python train.py --num_hidden_layers=12 --hidden_size=192 --n_experts=8 --experts_per_token=1 --d_expert=352 --d_shared_expert=0 --hidden_act="gelu" --moe_layers=[0, 1, 2, 3, 4, 5, 6, 7, 8, 9, 10, 11] --router_score="sigmoid" --normalize_top_k=false --routed_scale=2.0 --balance_loss=0.00284 --balance_bias=true --init_std_router=0.0133 --lr_router=0.00136 --num_attention_heads=6 --num_key_value_heads=6 --head_dim=32 --vocab_size=32000 --norm="layernorm" --norm_place="pre" --norm_eps=1e-06 --positions="alibi" --qk_norm=true --attn_scale=0.177 --tie_word_embeddings=true --parallel_block=true --init="normal" --init_std_qkv=0.038 --init_std_o=0.0472 --init_std_up=0.0544 --init_std_down=0.0544 --optimizer="soap_variant" --learning_rate=0.0107 --lr_mult_up=0.79 --lr_head=0.00805 --warmup_steps=108 --schedule="wsd" --decay_fraction=1.0 --decay_shape="linear" --final_lr_fraction=0.0 --batch_tokens=131072 --max_seq_len=1024 --doc_mask=false --train_tokens=711600000 --max_steps=5430 --dataset="wikipedia_en"
Below are experts of layer 4 (counted from 0) of a mixture-of-experts language model. Rows are named router (the router's row for the expert), up (a neuron's input weights, with its number) and show model dimensions 0-191. Each number is 128 + 32 x the weight over its row's rms, rounded and kept within 0 to 255. Numbers have three digits each.
After each expert's rows: "gets" lists some tokens that make up at least twice as much of what it gets as of all text. This comes from a sample of Wikipedia text that the model never trained on. Tokens count by the router's weight.

# expert 5
router:124132154119148157132147138175090132146114068080116164106110194097147162079117120066104114111138135056129142134123163136121140112094163157128116122141061152140094086095059066239130096153144180095205129132118102153162140056117147100073079154145111175188123130082136090106159124137163138124136138142095080129146094149115111107114130199120144099166044176133101140197158140163058173102153118155131134130142118081090151173107114139132156136140125163063133124138135129140117112147123140119080127168157131157184107115146132129089123121158145159016112145127109130164155138167112130129
up0:103116147111099094165120104115130113131188076112196135087160191093187049154090196082152087111147123080117122188137131102126095107146140146134141152128114172110044141075085161123103073111159138177101157165118064161166154090137100143153154121091053134141097142161129161103141169130170112133129082157102122202130131068113157129133134126145129121100129106095125101089150198107067099119135120079078131117160099092114104148125087148188122109187129126086116131124146095130139186139099135138103140068175140139179089133150133116088130138051140125108145123115117123126112169100169080198
up1:155116168131087099078173099124130099138131140141134152160148104127116144123079097084109138151080123141198133157129127134150119130136209157178163120082150139135120143083117168147124120132115156133126134140160115128113119058130112139148126083121070117168099121134091137089159232164091101118064095123132087092091083059159077054180126127138130087164094113174134155091170053181123161115120116107104165137139106137163138141123152111160159129161155104159090157110096067112140136107103103149142163059107083121131107107188211173094168099185183136118143058125095134107187104130124128164
up2:130080213141076196147161106159070188095064110105136153102115148129155123088105131133127144107103191137108101067135177103116153125114160146116095097093112120132104076137154074144119139158033069141112113182119130158127138087157175099165140141118150176178139197155109124147166122086132097119135137174128055131110160143077131120116191169092134137152093138143172071135088125107154130099135176170112155106152116148135143107127178098112114123097151114185170118116163096116173173074127147109163086118127091106119073114161101050194088130143087088129111085134150105080108106124138122129
gets: "\n", ".", "==", "===", "The", " The"

# expert 2
router:165090183090109170157140075114105116105108132115081108150130177099169165117111177139132102115083109099161124127115152140132137119112153129165098112089072116055143126085130090134096080070100192158163109069116181115133119093137186128107106112146121188157157153125148066121053157119177118143093113138091145113139097124170123107079155163140140161133155144155162200196204160145118140119072118143129105072174147131152159109105152062104127181127160139153140184124143092132098037100126125160170113108179115193145140127103124120098143123083124162109153142160106125184110088093064102115
up0:182118164167169132132118123141097165144118104118144176135100090157183201110121143172156165105147118131112096108122120157105088165091176112105099121099133130152127120143116047096141176136160158099161134106116090128124119126139150132205095203148098109104129145084140143123125086093124130135158100145147078195083129121107126115108094175125140188087136137155182075150137106116132100130181181131098166058141204083112094080154153161149132164120131159075147125149070120082109063121090204173139137110172093154148133098155082201129206139090115130149071183128116151117138084113155131141
up1:111135174092176193145060110123135139169092103194170128097081114093076120118113126128056141103126162128094151080146119098092168113132182134123129113149101085082099144115159149128134184147115134072053154113157115102109135172091117077128120149096122145157126150103160126135145172127198097122155118081100125095122091158128093098127143120119134119127111151150153116086126157137141126143098104096139127138140123160180088121080046118140159127144118186136149165069184045181099154047080112150165144105179166059134151166134137170159096184160090162141102120200167133109164091136129102155
up2:123126148109122103201080124092099111115132122096091154110155113088067152141112128137070107111155060083132119077115195156140085164105132155144104137095157096109088108136093117107130133097152146123144159110175145203181114118141090111172124105149131160175109177103131159086103120138159120134098169154081121114126112167050176135120093127120125135140161161157133073067108039091115142140166128117050122144093136151101145151142167083161179121128148138094132126089129168127101132177118208138103078090148107116061075114116154141213145092128109085104110101135148073165167155194088131100
gets: "s", "e", "ing", "t", "es", "d"

# expert 1
router:135091091096065222181227146137107144101062098092142159089137080132133141065093138041119139118115163076107137123134134069142141123106166137136115158113112135126113130130103087105139058098148154104109160131142118130157111126187132095112182171102132125205110185045109191163152132121141112124138115142159066129096118104123122147090143110133129157133114122104150147123148144125121133094092089106096081079112167132079151114088123164110152194129196195115136135134151144180129082110118088121121141095093165192119138128134106108063160135096134204101111146196140115127117146126121121157
up0:156160087118140138129200149177138033098128158156145130046125140071123075073164165154102095186110159178103121062118128178159157080074167134151141148160109136137117132111100095149131092126103133130123089108102118073126125058080090078126148125118107127068169118079125082176119125112180090204109058110164136095106128156221131136134159143126130167120142145099151149191171144130127141129138127094158145061173074154115153135148105084099158126112123134132157126035189167130140132107111129097126091104136074141119133110141153145123173124112142111124113102114092124104114143090120116083
up1:148161134087086134172084117112119134099133090094116193072105205096129121125120176197103143094178164143109106152174169134106116104102100122158168131077128126100034070092114042113059139118138125156167152151102152148122126155099138107144140109167112057142111168088094119123054107121164113131095144083174111117135096101088152106114113097104100150155202138106119151094125096118141081141110154092073117090146153070145140162138153118074102149082128151056149118076087094117069068073140127129107187107135088094115158129059147123096134121150074132111153120119125128122115112118138129158
up2:140151119165121194117145124124103117119066125108157085140132147130083158085116114148130113128066101107133087122103161134123138116131126102153103146119150109082113096096081134140146059195129167151140058155077125087132104104133174073153120170096145117106137141109038188091160133113134106134182055095117188118194074196110133148127160090120091089098096118105145123127174144101143170145096120147102102176110121085121183125093134159151115107154121065084166135081124157091132084133074082189136091100142116139157101096124108149145102100136140052127076112112110124197084140158170063089
gets: ",", " first", " a", " one", " more", " only"

# expert 6
router:119128085150127177102177127120088118069139154065120186124179184098150126069164151152166167077159172133099110108142148131142215134126099155082139139091089114058110076074103062144140114105151134171109172141095094122065146117153107126129085098116146141144128202101117100107121136112090119172067127149180118120161106186165138142179121134119070143148112072082103148155102146139136137138117103085179115063140213139122139089141132112161147121118096136131094213126137136126114110189071113100115178116096198184126118115179160123170140144107145126117099142162108124117120150136140151093
up0:141135149095125191117150110164097127138121066129123114108154149192144104110128109149086084095159116089134161150186117117106156190105086134051094130100114098132126091133081125137117126121132128144155120110051115137100142078077115134124111126118097090098201139129052068165083157148132101117111124098116135169140111140099128104122172140152115128179104102112121105156093137141202131076186097127103195126164193160132130110092130114211131145116184116156158142156098101127153078157107061102124118098175114105160113181120169155164100103068089140114133092153169140214124118060126195099
up1:177168178149145075120111166143146098057112170127067094151101178150188112125086189113169178141111134136050067113141131051141109126106101114130096162112129068131192067100102179128083122117094165123150140138125152135115155125174106118179070175201136096113121114104066121140203102131146117176135132118154161087168137135129107141102044129104120147106165138118097132155142126154074161129129104115115135154139185167164118090160099106145136168132138150141132115109115140177113142117088088107093095129125120146170177094124077162156102145129176079089118105094081114109188079157106147160
up2:141166141169158108098043087182081099110129155148144146175093117133144150127174115125157169116062117145090133099093175196119135203132108136108128150095114133142137119131097145165138144119112165193107124135185135119076075145182173088158131152116086150166151142154150103114108176153092189136145125112090127158132162158111071166129125133151105164166098086187114121133157123115120147136196122185170124161140132130125168188168152181089205100135131124178128120121092109156087133101111080117095135158179089105130115146126134091133083204158132064037074149115100080143152130115153129131
gets: "-", " end", " round", "th", " New", " South"

# expert 7
router:188172145103108147169065069176118144108131094070086115111115131103122099076117131114157143057147133167149175103048137135148185199110099150093136150131151065143106127145064136125088084088077123088096132132130112143131154102097056171049108128092125127130118100128159159171135212157160129135130177146106056077134142096123111157140118145118144105128101135129132155193102186131113114194122099124120179153131183042139119143088111132125120106160169129079100132144088170091150131107130172133099127133156149155130143095118174152124132171138118135098143097101059115183129144085158156146
up0:122122158097106140146149087201115139123169152148143129147177136083113159123095049158184147122107127177078140148081166152155130165099105129136156112146109124163109092103190079160116099142113084145148153118147110114167097122112040192209146146177141106094152111150128110112061119161149171139160151164108146184111126162139113096123133068094124142108133124100128110152127068091140133095128146136118110098103141080138156143145140158060146212132128129119112121152155164176120126104165049167104086189062122154125107084171132162127115147107171142183115079064165153132130137147063177171
up1:103096123126139144135117082106148141140065137119115140162137089120114142123156176064103127096119121134110114133111223108150104160098104142104182113149127129104127115126109124093135127127088171166162121130053136149108126140137080129182112155079201111070083126132065102130134042132074158146121106154093120141090093110116111170080185150082181118121079084095142042156073103193132124088155106129107131110125090148184084166089127096132159189086148151055098129157119154136134143106097141126145130166134102107154122126065173150118085131143202103131062097105106152201125156142138125161
up2:125171160165132103137169148120138138130090119124116123084141123103017115110112109125153131093050127108082143164170152127166060119104159143100129163069083118172080155078107155120085094153121182086076100126110152084152103135143095162176177134130116078102160079112147153137098131084123073131128111157100103113084112156186095119108082114148067085087121115098156064136154166111116138152204157167083146136121182145111068145138147141162135148122130113128087160163092126185052128178118105071103199110122162142109181143154152119107170121145093153140162120107133107166086121105104108161
gets: "|", " |", ":", " Total", " •", " ("

# expert 3
router:180134138100131171135179149098098171091098123073113117080135108124142124129052149081105124113134148047135184113100172161124197191079160120112147131106129114127110144092072082164133137094093146150103119105130135171114135140142115105086137164105144213134115118095157080058079115139128095053060148129103110085178099147129113150165149164126123135097084138141162132133108184183106135098191108109128162087147179136142167122148122086108091107138176118158051166172105080154117097148108133105157189101114099113180177150126133113149127121079128127089150154140131119106076139179080139077
up0:142151185142096114129107116148102102092088122109194111147133136063049151142143142128147117134084097043072102113108148101170149184106136144112095165106167143107163158078168108146145130135110122106145139133023115110097167124156128162114136123108141142114071150151086076122154095096154098100142149150143114127169057107058182123157090141128121086104078096115105127087083108155123135156066165081148119070119109171154106130110121156142131129170083159096144130141060049118136156123085092138162143101114111139137125131142190146083140096195096073163128157115111136179173166168103145179
up1:109097123164144076162132146150090154135125198141059165153127090072121135112044118119148157095110140061173152159118166110072176165170120061121126094177144091144156083145144123115121116132140156157069134145061147103114143111160165087113100098099130105122097120107136113144104106078102150113154124059092108183123139133101183059091091070105157137094100133153146108126096101044106146171152132101095151110061068084144085166099104145177116145153133099151145142148125159154120137087119137172090160108130099113051108104105192092144117152099119099115151088099141170138094092081165132132
up2:128153130081142153136111088141141169053068135123115091120133200141099177102151066124153136181118097127104108183124189118114106132141123083136093076082086125125194161098125131136150134159161207136103154150102127082160112078098060129117082143135134143103092114172159138090112122185118146152105196095085124070159079087152174101059096152101119091079090135122081094150128137131130139118079156148129133104140167144151117130141123159111106083100111125062091135130142121126123124124137117143063178131145109136032154131147114145136125171103109123070133171128125139131112157218077060137
gets: " of", " in", " to", " on", " for", " from"

# expert 0
router:140128153078121108158096118136132146131138105157163228132139070122180186135146121107101154106152128143118112098109151177139108096093111096137168063113083151111111082149163026148196157118154157168171122130145125137101147116190089123143113109087145123130130140144077143085109110111093055133123196135180086141148068083147163122145162119140066134209148128182092132121093134135162152128157170123095127124122138104157114086142133157131145144113163167093087113133129139156108096177082144160144144129118120137079064133120158173198171083091153109111057138146116133145128079194170073110
up0:111080100088124158144143124138163139153123154204118136108081061172149102100121136119126157117153094152086156133121124125085097137092103094147160132108150204151133126111128101140118128109138172117145187161154146135173109111165081163120157162079103110156138138194147158192085100113145073129135101131182061099145098166143108166082147170168156116099121143153171187091182130196186149177202134137053157132116136185125109108146119109150121188146097151069178128142111102128110154127171069076176127178095150103102148121140159106156120143091059089121113170111097133152133086179129104163
up1:151132119045078095103120104163106115122108097150128091105181122145096112130085071117144197125143129126130155137065115132166104087194146148118105123102140123114137136137148122167153108088157172156100152168165110185116107137142061141067106165136125112168137111133083140094137127101157107182161125132139141120179072057151113115089135142094095142093154151094154121132199138084087123086172191095119152092168119149170135161169161163088142143142129174147157101127098120051073144121113161077100147054209105130114077200140184085139069082110147168127145090116104160132114142115128150139
up2:157122099130149166181158081156176099124099064115084160128156131127123151142098104148069096122155104162105144097184139175175130100062142074078131134092109188120134166164187130124136141121087118126092096137136110177140193135168098147148054128129156118185118165151115109083103136120131214136098168161131149114134084119168098155091126124159120166123129132123161109075106089149130178175119122087103145122108128086155103098074111111057181173088167104144143150106097086159153111088145125140152133163129196117150146068125080104060141170114106100111071058111132146084154147116172093162
gets: ".", " States", " York", "a", "S", " United"